Experts of a small language model.
Training: a variant of SOAP for the experts, 3108 steps.
Below are experts of layer 3 (counted from 0) of a mixture-of-experts language model. Rows are named router (the router's row for the expert), up (a neuron's input weights, with its number), down (a neuron's output weights, with its number) and show model dimensions 168-223. Each number is 500 + 25 x the weight over its row's rms, rounded and kept within 0 to 999. Numbers have three digits each.
After each expert's rows: a language model's description of what the expert responds to; "comes after" lists some tokens at least twice as common just before its tokens as in all text. This comes from a sample of Wikipedia text that the model never trained on. Tokens count by the router's weight.

# expert 12
router:532472470466505466505536450487494576512504464513493472498490491497521496536502518495522525501510478484470502515533480517532471468486489516515499480509487438469508505498
up0:523508501544492519526487514481501529484546513455472472506539466487509512543516555516486493527505517493499522494495539490506507478518517515513531494517508496515503490434
down0:516505509546498500531512510496502484512516556527496517489506525487494500498485485499521476492506486448502479481540531508441489558458504521483470487533446501524528518515
up1:525480524564511478522476507513477516511486473491445478498470529523466497514474481526515533468480493486491526557465493512535509492528545514477514494535509504510460510493
down1:498495513439538486511520473487478467507489509456516462545495527519499481481456483541523524554488502511518524514487447500480518467496493509482520463511491498468599484513
up2:487507471484450521492526484538497503542479530470514497560475518569495492493499495449456512521483495542503513499445526515506514485526550513525552470519501464532476464540
down2:519533517540537517529477476518509489532486492562514517490506463491483540461523496503482482492429499432474425495531500548510500519451481512504501518518515437486486515450
up3:536474490522491530465502512497545525498524484508502506513509525523530519483469510475499490474536516514493492494518491498499497564476482507540455497539464504453470514507
down3:506506493544485557494460506526476467511470491535521491518473502487522476472492529521542451490509547544505522482483484524484486500538498530509508498493508471483508516501
up4:510498545484489498481487479520494506496506510480535506511478499499488535511490487505493503457460508462492463513552542453513524518499524511535477526523504480492547496518
down4:515503496515537476505528507502516472491516457483478556489518497517509489487518516502451480487507538497456500514503466503450521453476434504504459466521528463566493500534
up5:533503524467501477511492524514504543562468508519481489522469485492466483492491506441477474500497478529517471485546498516516513499532482498516486533520473499480501468528
down5:464500520506497512535465530505502499493516500481523548461522476494479492558476470493514525510491484507489508533472507476496549476529515463481509525471544488531491477498
up6:526468495492461516536502475485517501501474495517505517500477534533504484502512523514522464490513461479503461559523516481517548496441564495534465486501503468488486482471
down6:519523506487548507509473502518529469480531539483509487468485503512492534483486461518514521497507513516456477461554497448515479509504505494478507478508522499520530502468
up7:502527503538511511526511489486516509509504455473500488499510546470484545521509505460489446484524493493497486491541513478499490498518531502505475513486542463486546500519
down7:492490466470458504542518533509550522493491472525499472480497489530503512503485511496513495482525503484494528494498462521477487499498513516494534533490499526441504469530
up8:482469491504498504546480546461476498516488477482493497462483497485514474449483477495475488511465486502497483477505499494494530505542496526466473504479488488502483493535
down8:464490442540487495493494480506575491440495536471523472471516529488501529479554525494478513514513535504508503501512481508495536484504587501540523515490505509529475495469
up9:483439487491516509507496573500487477512496473482522541466480518487526516508535502484508507474521521479521507495514480470475523526503498524454470486519529476486510497491
down9:504498533533537482531458482485479462478487562511533462507479473516531488471490535525484558482488485508492469513478476483479443486511524530516492494524500521513453496481
up10:484465520525498521475489480486494498503498507454524496520521496521480499437463522501515506493500460512510486455489504454515520539468509437483460518512496538526540543530
down10:526524464472490534496514482519443430500495473466492513479474518499479500537512511452487505523475500487502481513468491501515528545529509563506498496511498461493531452480
up11:504495517518515494531501490514517526517500488488498501448463484527549512482482516459486491514510473494493492490529521515519476468482488498425498518528546502504486510496
down11:494505510467489508488493539458462526494498500522502497498482504514480516495504449442538487502469514543520483464484513509528481483473474505537528515512482504531549484459
up12:495491466456511529526460475508451483471459550510484503506471506419479511510503491509516513525494500493470502492502522522523489479511526545501499520493430472495541502497
down12:462470490472484472478520476490491502522481484484487475491517475563502485539538551500523451494529520469477478462474478513523537501452507520530520484510469502499509489507
up13:462489526479494524453478484520530454567487483499509497524506482468494535500517524501468504481506471529489511507457498464496474520444445494529525480497523474506509500499
down13:500486520543552500559502529535491525498508460487520470483498474536462436474456481523518539459490518480484519512494486543471493484495495507484467550538524488497496498473
up14:505475490460540476562506466492514493509480500548529484522506513510485500521480500478498497569501492503509448497462529464581458484484478505487495518503512492489510480543
down14:511496513482494544486507562517470535514488529482532515488544476460500497503481516480495505402455512497481489505497507499495470490482495489487496518523503494524506478479
up15:506536515484515490498506518493503447513485513499509507518467472487472468485524531521495486519471479531516504495509501502502468484544485482520504503502496496478532509498
down15:509528486494486476522485489469473494514531514542476510537489506489520450512481495557525507476529498469484509499509473490479512473523489528509491466504514512481541518493
up16:501419518493487507485520483514491484484499511468482486502465533554478487467498514500504477476508510448499513484484515503493530516557488520509513514515502518532472517538
down16:532481492488528516455459523462509501503516476510483460499492489481479523494487492481488517540515535533487522528499441485487505507505551481519498478495495478462524502505
up17:515513465498488505514528506475490442508450457450505501496489553525501497498495559517539477491512484495506527485510505513527460550502485452503480487460500516473490505543
down17:494452477497499524451449503464454499508483534507531508465469504501484470506491537471480485500476458464504467529463507500491500524475519502521516500487512527524535521534
It responds to: List dashes at line starts, == heading markers, table pipes, date-range dashes, and degree, minute and second symbols in coordinates.
comes after: "\n", ")", " information", " career", "History", " also"

# expert 4
router:493488460540485491480461531473473490519510542516510480520464465522451473499499477522506447542464437525497493550481501531521517500513486484507543455491484519502476537525
up0:549507507460509510522514511489501494556467482526502508465455536528506503514497471484464536501499518533484499502499536507472495494527486513528484529524510472536514511460
down0:500505520521474484506498477499508560491486533442507509509482517503499504543467534485495494514488515492505480476498467499532482522525473504507509527470457509504471541477
up1:537519505476518472523508490489527491525530543478495492482490446527461502506481473496480505485506497461545460489494485508443550488525573501508522493502500484527455502505
down1:475499466522510534489460518508529490492499498486523402519496483536528483489517488473491483498479480501483537533520479504518532525485491494497511511463464488522511449534
up2:483503537486504479438514450481497482496471477500521538471461484498471541519469541501524484507496489476518459527446478501488499514509553523507474452534526506451489504510
down2:492480516529499480512552510497514513478493512513461499518491499452508502500494516478506475529483494469469542500522509495495502525536506541513476465541483513487540500508
up3:519482502492462485507521501489501516503500533499527497455501529503523484525477512478449526472487437552517507537526474480491512495496502517509534546512528573541470476545
down3:498529510518463491490500502512475470481526504525478486511531485457481522516505520509480539470496501497509530545470520512487511511523485466500479450584518514474553532486
up4:492504464519485501522486459490504517537488548496510504490525502439508468488488502488496465526541477509493521546527446483524468457505492496504531486498514533510524468530
down4:493469495524543511491485524485439478506504513507537482469493531540497546498494530535472449504525482506488491489476572454445474470537492467519487507498532540517472483497
up5:506498485498469511475485501550482485561517517490556520533511493435457469488483520508470468478481546474544527495511505500519548509504493488474516484475522500508529523493
down5:491486561543525504480523523503500461481507536477523496464462469468450503481493509520481501503516518500509541497475542521479481496550547534493491541507517529508513495460
up6:470501492480514505546500450557531477477481529479537508488544500488525525488482484465544484487492509516462514469512450502510499527438485472504491494518558501452499505501
down6:512497496479489524480495463505523498509497505524499494523500499473474479526493525505538509495459477476493493523528449496494476518522526540532533502539524481532447516507
up7:466487460431511505506500478515505536507584472492532543517529518479496509487519476527512474506481532529471493468498470502479481511474496499493501526466432516481495463496
down7:477525523481552471471474497509487533502540505533461497511506465522528465523496488487491512524495486492498470497481473476493461488522510468490498550502480497449526476514
up8:503516529486496535493493512524478527469468499488522543472468530457506446527522506502511524502514473472494489500491498489499529471520504494561522503492515493533468518543
down8:501509492557522521512514493475519470494499474524510470529511525503490533524527561479498467535493480465556494515485525473519472490514492503520462499517507527534485455548
up9:446513461490510489476497512469440485519516479517539483492473507495461497493530474500495502490498497506542478475503446499496507532487536491519488499480493506506449486540
down9:521472531554522546492531499469466495477563489482531481482515518520428518492469509456485492488476536501491513461499507512453513508494548471493506489518491474472503469505
up10:499491562538452500494544491475513496536518487457511494498511510485536475502545524477529498514538507481502579507419488527527462492520488504511521519520494498501479488514
down10:450534481498443466506502502474500517470503531507427526472481493483505497495534484520527506471510488511496514514486494489487525502481485475530505459511487502502508505502
up11:480507481477486484523484515492511538490457511497501494495528480486475473508491506553460461513488540480468489468507525477496484456505472494509496520461495536517470476482
down11:534509491466504511481552506526487553510527491507485487488498499508475536477474496482503458497483478516514500467465453490498509541464519507473495493534498459487499446487
up12:496471475509518489431535522500486495493415474491494459464542537492504499512507506534464518483514530510514499486513514505504486516508505485508502477526497515484515532509
down12:496514517490522526500526479510548476511513470493494527493498478488527461508536497486451514517487474487566538523469481533490510493522525504507502513516461461484509498508
up13:495496462493487548506478496541482463506501500502521461486520446491491505493481497496483516523497520524507506498506466446495519517507505513540475513495494515474525528467
down13:471495522461487465527515496464508514500518517466487494474515529461474522511432533504477492466536478500527501458481490498495551456538487479479501528513449519507471534514
up14:498506523488497529484535522487542500511501498517506486485490470531506464490514497488532487493488476495526459506537522476503504472472511539495514478484553476499498513505
down14:481513513526530475483467488464516511493529512503533527463532527496482494519497516463477513490527487482497508512483535464527503501563452507491486494487502527520519476530
up15:500489526517479500464489487507470508507508497504491534548471465469555502484558483489525483476492529502471503536513509479457493541514493522528486513546519527467472501481
down15:532524454503515509513490505474495488548571476520541504452489507539536524544490475467448503511495525526483478521465466526514545506513536499482533516528515493468497501528
up16:489465499478525556534481501493505481511487503527492493517480477537505502518507450487483474501501456501512535518502555508502516512479515439520523450493550504488538493528
down16:518519459486499490493534502527521483517497464452465515484477478492492487530478524518516486531531478481557438465475514522460491536488509487510511519513502495503476512516
up17:508469420507507456552510461486536489507436453498487537502446525492477456460504514480485504472520531505524545510517477469466509505483549505531474474550515487519515478537
down17:478456552524503516492465530503518527511499521513514510491490464471487458470502495510521498537526549539492482492496499521479519467492521501472490491482529448500483431508
It responds to: Standalone space tokens before numbers in lists and tables, plus prefixes re, un, con, dis and LaTeX braces.
comes after: " |", "|", ",", ";", ":", " in"

# expert 0
router:490479535426451491511505519485495443485488511433521552532495499493489483527456466447515523503492520514505501480532487475511516425510507538446462464505519512503443509532
up6:513485483467506490506474497486512483531464528507482524485442484509452498449557514450491470535514453503461557516463558497497464495540501511520488471509432508499492511524
down6:467488481465476548513480460527542510525482501560512484521454462533540522516495510499506498487530517496499496489542533481492507474513502475507508531480486485497470503493
up7:522551486495488533518508525498493492516477494473507491478489508475514469472491521519441523504464477490479451550514526501538491551480496521507488514526539506483502519491
down7:469483504540510489481513502502523520510527520523514508501528527513471475498498493469471491519464484551512495527493547487480497462486511470494522531482475471439508508479
up8:478513536494548510512447484491487469511436520479489507510474529522521535477489503494494460487495522519513527541495482504511549537534497511486487528516473492475488507485
down8:478475516491543506473448513514520489529518495503531507510496485499521460521465494519494549500529547527498524489517537504527498535491516497512496517477526502498493454487
up9:554529498483491513481463481479514517519503523499532517506508465484523494516495497502482475529477539540497516498477522451525472517553481475548526469491499514505511495539
down9:515483488441483499508508481514544509511526477509524478513488515510508449541462497519485525490518523511464485525518550492473473495470519532492514492463520499476516473507
up10:506521501506490467515464525483509499474522503477498536462495499506479469525472498474482498567466496509536572511471494484472514515476504477490506453551537539489551544557
down10:521504482479515492519514480486471511487503525499522477516491512490501535507502533520522514466499505508497484501510494517492497499473563530487498523473496456491449464498
up11:502524461511500520552508475495512473471499463514469580495476508514470492519523498486515515509483492514449499484500502456475473517465505555472486518502520504538496495499
down11:589510496528465500523496501465488514526503504511465554520480501459439492514494481483508571524475512534503473465496515528499524494471469470511496476499480474502513549544
up12:483502466520488489532511518526489511503492501491513545507531530519492497484530517537499483469481496509563508505494478458499493493550469471477477486561529531519471490513
down12:493528445478510539485546508534532437485470507439512469547510484439536481486500460463490484513509534495461531548481531504506526485504469501493515469503483502486483534500
up13:512502579496491497496504524508438463517471547488499483500479521462519510507479474476527475517517515456548491538489465482513534499527492489489437462494520482479481518494
down13:509475458490531494507461500471515518530541500497514495477536494505480455522530486521497532478482514559465485523478527459509515485494521532463535513474510491508540494474
up14:522463485503478490503448523522527496517494493493510479516450512532520519538467495478506478518492451484446459502515487455492508505492511459479529518505513513495545542497
down14:482493495445494504496560439518495526503539499513475526495514545436487492488507496477517528479490491487510497476482507526520494503522465504532511542485452508521526479506
up15:479537487450464501466555525478542485484462485489501469504474530527528477521484486525471493526492474507476465543497492528525519534506442513480482494515502477509481489490
down15:495521511531488508489549485481475529516546510465486551499523454478485540475538508457471530467480453499519516499523530511474504477476520493497509532545471478502498511505
up16:459500501503522514480515506489489483479498492485508454478572519500501490499483524543466483473507499541467498497510522501502508491465471481507495532498472499492553495543
down16:524496512515470490505465471534475465475524516514515514500472531503488484507532512498509504487541500512570485499521529494470491480484485523553499514477491498527460490518
up17:505521520463517508484513483527468517513506480519487517483507493499533484528529488485516457503502509503494535452466513488494501520476492481490517469511529501553498527558
down17:479433488496465490487498501504493495518490514512494488487542497508536510541521510518434472474474446472512515501508498541477492511503501535487547511513503526475483528529
up18:522507548509484495484491493487526487525487473536460563500503499455516471503497477521499515487446527432523508506508539496504496522522525489494516502483546500535425470517
down18:511487502526487481498462444552502518531518510503451513490517474477513512469515436453504407505521500536511453529489506466486517578497499532521509501500481494496506461502
up19:539500459515477466527536457505490508510502530500498516501519496493477451465464478488491505539517543488453515470490513481507517546520492502513508470464485498515532487501
down19:507481496509492508501487473503530515518510502481503500547466496463501515521517494540536495532506502501474487515518469487508486475481510558527480482497510491513478522485
up20:521489522562479488489472470497514516550524515459514534469502460494538467509511479452496519473497569523546461489458483489520472527525550482465483528516500551505481488506
down20:496512522503536520509504494464495478559496541502505484511505514511487486481504525507459513499479482500509523509492457491510499538541489506511489500511494498535489497512
up21:485480528459512500504479527510520491448477493507516554474519495543500481500474449483527534528498479513475510575521495498483491490522492527502506491476552478519511507459
down21:524509506474511505468480495536497498488479491528485513531523518454559486490472492528487490484518536468487502459526483514499471439472480471494509476529469506503507457500
up22:509491487492520516490482456475504499462497511471522511483494426479523488485506473512496496532503487470500507568551483490486511509478480547464492484505495509498512517453
down22:494493507493468444536478503548492515521493518506500475473476505498471477483500504497478497546519544581486522528551529491532479504488517536483489504513485490507480473530
up23:538508522515496469538532544481495494475503554472471490483493525507519515537475533490477461456507519498496485485498533481480476486492516489459493494545478493514500510524
down23:509475542514467501521512497464485494491512487484536484508536497482506490465527480481466540499466499448530522528537571468485511521477535510537494492467467497464475509535
It responds to: Function words, mostly the, and, a, to, an, his, their, mid-sentence in running prose, e.g. after the, in an effort.
comes after: " of", "'", " in", ",", " to", " with"

# expert 6
router:504537476493536532519484522477463499501488511535471474508498514523525480466515510594513475509490533521496536534517481489494534499472472500490551478467463466469509541493
up0:487499498485490474499494469493465513494524505498491482523506451495480513533444508482487553535481531528513516487499503509493515514488505511495560490501531485539506473499
down0:492492502497480498449507497531482515501484501524474520476478477473529522470506485521485509485515490500521483479528519527479492500522515482492508497495454495527493483462
up1:521523525482517466504478468489487491489481479485502511485505465513553558523508537530488490485509535516455479461535495484500482514524499436515520499490445510486468474503
down1:470476489482483485483534525521433470509477517542497480493534514525480506500513463484474497514490500489539519512462475514538508511468528523526463470500515504481539451450
up2:489531505525519493490486516501514496466527509487491484519445481487500511522525490518500516508523508484511507473485506520495516499520480531483490507499431478497483501491
down2:491466496519514517535519491487494513511493438479479478484503500495489530487498464532513492485514499451504509507525500497424484481534513476468504504535527488516528508559
up3:481524522494537468505481517491493484503493465487481479513485506508526457496500546479507490481498505540484538511500485513493503471494491544485485512490503494447497528466
down3:502472546511498497520482527489555524474523490496480538530533445465520523478510513491461499496524505436510481502485522486491480560498531516511497497492453498510528478517
up4:496497473540458510527474527522463498522458462506519550508491481492503529510475495502481481515520511515470466468509475526502493499525509531498488508474490525466497469512
down4:510519513479531505483463505499487487529536537544518487492528517485490516498450485495502477493468489517493450478520519511517516489491510501491470518517479492515462475503
up5:460481528468497508526494502505486494512496504507513483517535551469528479475497538481551505493488549510542511519502517527465471468477464483529477495473541497502533535510
down5:439505461538519491458518524509541493506492524535503491487506487528513487429519500489481487522497501521533498512499501481512480501512493477474467515518484505495482470490
up6:475485503521477507489489465438471485506491492465495495462482474496457523474509480480510477500484523532543508527509465483535514490515495517510453499518489520495506514466
down6:512524524519506528535549503497552504481496503506492492517491519470537514474513479498563504477441521473491523462472461529484482505572495493530476504506454482521505521513
up7:511525492498486474495486526538488493503508508492492485511497464522541491488465508504510468467495523445518504485515499462493537562540524475515501509453545478454476493529
down7:492495492533531468436490517524469500512489478504506498529478503546495494578505469508520514499546523540506498432476486481522501484549505516519508503507510527506572481460
up8:509521507496572473522516480530531493505483520532485486485522535470508497495493484489472499488540506523514474509507519452475519477505549480496488478519481478501497515468
down8:521473468473472497433477493484495481489477536482509535472506503506487481484525494516493478502508499518478507514469508526507490534508544479466490480519495510490481514487
up9:481502437484502483530542516490519527428479491544537468486499503477502478539504486521490474491529500470502497456489476506524523498513492476523473515475540510481518517506
down9:500441540548478486528487477489451483542501499518486509498492525479498523524532503478453527521506509494532520494514493477480477504477477520520502515481495510499528513531
up10:507511529520540537520489528515511495504518523488491463524520532432516529490478528506505512499481509464500512506512470474464495474532505494453476515518497515492509444474
down10:463488459448529513458500507497506484517517496474528494485475523473495503541479503487490496479497511548494503494517468531497503500482552469488533490529483454535493478508
up11:495506543489497536538521499550499478501494525529481541473491572524494448491522501520484489482465455491528471549502520507525507484491496474543495487468505514469480505540
down11:521519479460504463495493496484507499544481476501471485467508504467522484503486487527458513472547481494476534505478490480521545509492522523511517491498468510491493488503
up12:456502518502521474522489507506484535440511500499503499555508499536496513442528484468520487532536472473501492502535465469458530503472508506496457480467525486488503507489
down12:540507478472475502466504521474557544491509495502513459527539502483495497538504482540439459461509512536512474521551460526501507515502511506510476506484493463504483496465
up13:519541482506498519492489487536544489483532496489472523552501488505517497482542538478509477499487502508497496557504521448467512532493483517481491514486511527489433472498
down13:507538510487510513528527496465503470496472509524488486468498487511500506449502516480483487474451531491484511463495503509500506507433527521504485466534525456511487483473
up14:525496468466564488538521531498491508471496517470497515524531466512478460516488489515467509508508450501502464491438489530515482496475443469512521489460493507526492531493
down14:494515535491535464519516471524529531508490501496483518497497484487486503481511499551492532493499485516525531512512477512468486503529484524531472500441499505492479486490
up15:466479476524453536510515509525463478475516512538505519493453512464473461500495502516508500508474533468564514494440485516441512514511514511541520480518499484508469516517
down15:474462511486514458495551509525500473469500519469532501508522460537466478515558511498440507466509533498487480509465526492514533501514495504509499494481492533534516533538
up16:518491486505529466516495497491514508470484481501509471480533488574514501502547514473531496520456542528471505490516473518521511496481514483524496487486521515548503478494
down16:528513471499501455485479503496543458556483496498496514505499477524534511472507491505533478492537499549505515508491469492493499512480528497508474484488490519426531504457
up17:504499537460491511526532518500489494472485484496473511448449499488515508487479519486510454513457487498556518479493549489491528518489505498551505512487536510490530510482
down17:555496520508511513499494468473466487487504505479495475479482490510494507464491489474505492500502439486525462530509513529500496505515456469544486520527501519544540499504
It responds to: Line breaks ending headings, table rows and paragraphs, plus closing quotes and words like role, goal, location.
comes after: "\n", " |", ".", "0", "==", " ="

# expert 16
router:497492466519480517480497499474523486495514531555478519503491511521484520482530523469490493549526556543501511487469540522449501432499481487537512504501531479501501459496
up0:425487486497508489498426534535508457469512514535506519493505532505487478544487524478525497532463517476468520447446480495510499513492495509482529497504476506466452487503
down0:471501535482508505517472474484488509462569517505505477481528499533576571483519487490527532501473514489504491510485489504511478509497545486495515493489496504534536557487
up1:477521540476485506542516479521516517508531470420516497508551513457484493487528498475518503523515471493485438487468512487511497475489497495444528472520510508524519482521
down1:501490515463492494546547482534509528480508509513529507461495499500551520495490526498528483522536527502479462491485523510459525484448489531507504481489468471463490431472
up2:522476477472501489514465479485525501496483496512529489499473502486512491540503526496490494504492519519489526473457456489464520491456490491460489525527564520512494462483
down2:528532473513528491463521489515530540526479468514481501464516462474484490473518520509493486538470528490509500501484520470504522535511477478467491518501498453541508518496
up3:501494536487468493473512537456491498468490498560478479493513506525496455507486572505484485495496494529478503433494522458490522490528510517487505439488465506484530475500
down3:481518505434510477529535484498485530476499503534530498527507467525504467486552488515537517505509470548555497499475486526520523552496533457507509561467490493528506504462
up4:497494463553507527499543509496520510478472511530517483503501503497437491474484508491547499506453487491481488496507524465473496503523483518496489492494500468530497519429
down4:496482508493500486510482541502506535446517524515523495511484493482483516501522498461504520501461491499574473498493525485482467470505529492486496493538539500516505483482
up5:474550490529474520491530510472546474509488512496534495528469497521478494512482482509515533535503520552450470510462539499505453521492500531478494512517468529472488524491
down5:470558468505552508528440502493528505523476500507457494465473503518498525484481496533525556461523530483526486479507489500508515506493487529532521516492526505478487483465
up6:492448529519483540521518525517511489511477508546483526478495510497498537488531535505493525482501498486457522507492506495460467459516543493521477508503519487492475474427
down6:464491513498466471538465476496515501513488431514494476507531491488493495504503485475494512504529546469539538508463478509545520478509463511447544504543481480456500500510
up7:498504463514485525484521495452476522508469514479538540479493497442485510474477509502482513441497497510465522466472508453489507501525508503510509486553502530451505466468
down7:529485494494496464542506468494506514517474480510518505475507499491502503536475516519513500450469465579533508501473523502510496550540472493449503506551478490503540516483
up8:485521443530527452491494488518487480502532501470524539519488513470500514530563518511461458523468533526494509486497542507496466526488561481497506537533487494485491504546
down8:451525532494494513535498463506430505513537523505554529540486497485529503498475448503500496460493508509519473503484493502447505443508493511496487487501577470508516503493
up9:499470477562476524497526492502476486535510502520523531473517519470488487492529518459527488495451525475433577506478449497506533493496487496517522503568494505474503480542
down9:524506480518530468465518527461489497495504506483518481524480476509451498486502494500473503576507558477518452495449490499516483516520502448490498488486463519542473536505
up10:511536521499469529501540484514481483463499492478509489513530465486521529529472462488519510504483482490490521500490547494520515501493522480511493552532503491475517460498
down10:493511559469508535484479522497501477492534531520502518504466469490505509509453493449478497479459516529480516498508488518444531470460522500481520497529479480490500473490
up11:476543483479446498455509546471476496563503487480526485508493507500468503490543514486497515493495505462533518550484510470553457464507511515487477463488548513531505554485
down11:576526494535496458487521520515473490470508476474463458517492515499500530496522550512485524489509530456515464548518471491509472496475504493538514496511557529536494522493
up12:494506488470479483495512513457527492494523446466461466515507510496471506515458493524485463494483514541466494501458502499482497463509459522471494537507526490502531468520
down12:564507529512484483504501486517483560475550458480519509480505465490508477493511544505511520472510491497474534516475508493480487500471538521566503525524540528464512512533
up13:498517489504468522527507521489514513492488511481476496491466532499515500460504500448515471504474525470515527478501492465513509467468489453502505497519519508491514462507
down13:472508479519484507516533513546541496538503526474484509505540503534531525485480499520447506514482488527507516481517498495508498541488495497500454512518500467489529550492
up14:540505484504488482502501542498551477471523513528464520501476557479497459477480498488464515544470475488442514459504496490527522503520502515507516498485508470463494468519
down14:508468510510501461512467470500520504469489471492500495484484513502483482510487506482488521472548488435487477501501508500534481545530512516512525448470457527493528515551
up15:505557521519475509479515504502486466482546545500525487450449499546495470538502524500468494472507499517499544523495501512492478526546507504489471453521513468446501508485
down15:467490505477492529519482464532518508435493498492532499484531517471517482487545474483482473479434496516525474512520509523488486504497541508487506489509493502501533505496
up16:501511533545508513466510520493489515507489481518468506510463481446503471476504492496540497515500507507528486495496510518492525490500545530512512469516471550506502456509
down16:536501500497488555419509537455527510496507473499489537483519521449519494484476490465523454523492483517505472470496515499507503526498540501509494509534495507508538490489
up17:477475498487486468512523479502501475485497498505511492538516536566550541520489498527532509492499517523493536529448546482508520498467492502517518501536514502489455534489
down17:487500477520491500512505450513493533549464501463463500501541512527527549554508471533494468511470482503540479495475455500514502520499505482514529545547493443480473508515
It responds to: Modifiers after the, a or of, such as two, one, new, American, National, and adjective endings like -al in Electrical, -tic, -ive.
comes after: " the", " a", " of", " and", " an", " for"

# expert 23
router:469529498488546496494514521456494565493486545505529492473474505498504463516488473523542470492504495514519503459506434522480501513493527453470484520546526503531532481504
up0:514493458460526521556516499462503511465485492519509519507475521449475446506515541496547491477526493465451505523425472449501506504443499511539503535471469484522490474520
down0:503495522462499480502502494473555506484551511522503503457512473495542517488495527510500489489553499543543519523453503483530492483500517512502504477531512468539508494501
up1:477532487529550515520485517482488541463529564460460556487521481472519492516506486497554494480525488493461518500508503504505511488467503461433502468484537475521461501535
down1:492517512493468519495469434501497482469544475519512471432534525496494512487547477524515553498516517474506495511513454484491448509461510470496460524482492486489493515470
up2:428495529467481505522507471520528480516484474510492511490523516486477506481513549575501516516484539534510509534495501505498480481498461479511470473548485477509485455523
down2:464509480530458513492513486470513519539490493490532483500447483513497484503525505522492491463503535512506479496486513468493502510517516491537514476476546520472521459503
up3:526512495456533534493464474433529559489499515516481528481474462521483489521501500513520517507490486494437545500512522502534497490512460475434480527525541482486514496499
down3:479490517504508488491521521518496481485439487469507478490472530495496498480465535545495498514495522465551514462490504491531485534477477503482522477444463519512463486536
up4:466482472477529499514534467479519447499499560499481468500497437515511486546487525505485505491508504500496534470499467515513474530526478489542501514454535488470498514568
down4:526514518472486493472522530534509497476516516527537460515531510485488501490492506534491510480482492467504473490496545511443488524505471487505458513517487492525478520481
up5:534487471533515505584487487479515504534503526508518511534531524451518472523502514409508499508532479477511490512511497507481538470517451513503517534488505529516469535471
down5:495511470527557549464482524482495534457488464494493446504529527518489491503502490530488527472544498530513519497475485539512484466479485472481473500533495510493465531502
up6:559528545485443492491460463493486473502480498506526519464474512515533470516474516478526486542454525530486529494517458462503451505488509533496524512491491508535519545496
down6:484493480546500502488482440482460504536493571481461479524510542508421526488557504513520479485538463454512469533494535516517489520461538494491510516474492523552488465483
up7:491493495519507454504488500476499503525477525493529503464498504500469516534518488485544530501446529484475502477536507481473475503494478571505508503515503557492489487511
down7:498515503480540585490495499494544501504499479544511502485481487460501494491525492474540510467465513493505516485498525547507509441499534493476484510541563472528491479512
up8:519515499524478482404524474513504524498502468498533493464494514526547475553542513516464510512509463464474481462515487506521504502456477502523550520496507550482515517462
down8:504489503467526500481491478481565518503529465469501517500529546491463509504493492496508489504472511512505506497502515503487510549491527504469541531522524463504505527492
up9:528510535485504504486518511478537519517518475502549506494495503546506502511517471499486471502511487500453530480488519484473503466497496511451522487506505498510552519486
down9:528483484537497471502455487504458500490483509447455502528480483545499495561534458478522453521513494517496518505497502506560500537498487530522481523493472509496488445490
up10:492504509489531443466453524513475491501458498491499521503514497521517501537498515504478500499487523477492509441498509497494502469467517531483497486496504523485536495477
down10:511515541529506509496510482497471495533505548523427476520499503487518462529471528476461422514481479515517508498536520501491484500529481491513513489520465482532475442548
up11:503502500482521456541506492561462499487505459545507479547484481445517508547490496475516493517498490503506520476473460503513495566526490520517475483512524486503461465496
down11:530495502519503471501492498540479512567526518489475511527496496502503529515455475487479452491532522506550485450539464500504509482501504480480527507490515465444518458546
up12:493494513450479533486483475461475504457462525564546507490476519506508527509521523465491491495573550503541508494518544494515474502490490516478474505498496485525530463464
down12:487532528478475488501513488505542487491509513516442460530491528531524474507501550482481509485469540532498503543526489505486525431528494518513525494536535514491489488501
up13:502492516519536537501474450468471479519485465473497494490483500473493494474504479492470511479512511529490512485498484481507546487521509576511452498543506467486473523481
down13:511508462505554485486521574487537520496524504471507481490487507489543487497527414498531505492488486486511504472489486475443495516495528498487545513508515487486475515486
up14:469511496507491495518484521502469487537520503516501520506522488465490499492522490465509519543496487517520476474504568503503461520501483481519495484506491555491446548520
down14:493532518510523480476489474515473476540524477503497462504501473499515486476485523489530509509502488531478511516478505494503500534533489463493512485477504516502465528478
up15:527551524448488523513479470490521536525481499508495517517467526466490496474526517516578511505519517482508493491487522493527576493481495516521487525489483484509516493497
down15:498513506507483500501526479493533458505573508499503522493462528561475533559493525498475541528529481544471474494518493503506478488509560464502498523522507499497491492529
up16:519487492508498444493496563491454484484523482497467467499502466481505480489533526505509497484543501470513495523514498514494517499489496499474461505529487498469502508553
down16:552518499536468501502481505528467508517498480445513461480552522514485500440482485489459483528461465511518517505475508479449486493517466501499504549518508496470510513516
up17:502492505508528472447532492496521497529551501484565532495507503471471496449516476461519469515497471505483497548511469519493459512505505521497538492498528482542446472504
down17:499506497475475495508501526514562532504522513565491497478500497502554542495482511509502498528470495501471495528536517498480498510531505443464507465494478526469512454543
It responds to: Subject pronouns he, she, they, it and nouns like area, season, people beginning a clause, plus the digit 0 in years (2-0-21) and scores.
comes after: "2", " the", " The", " that", " this", " on"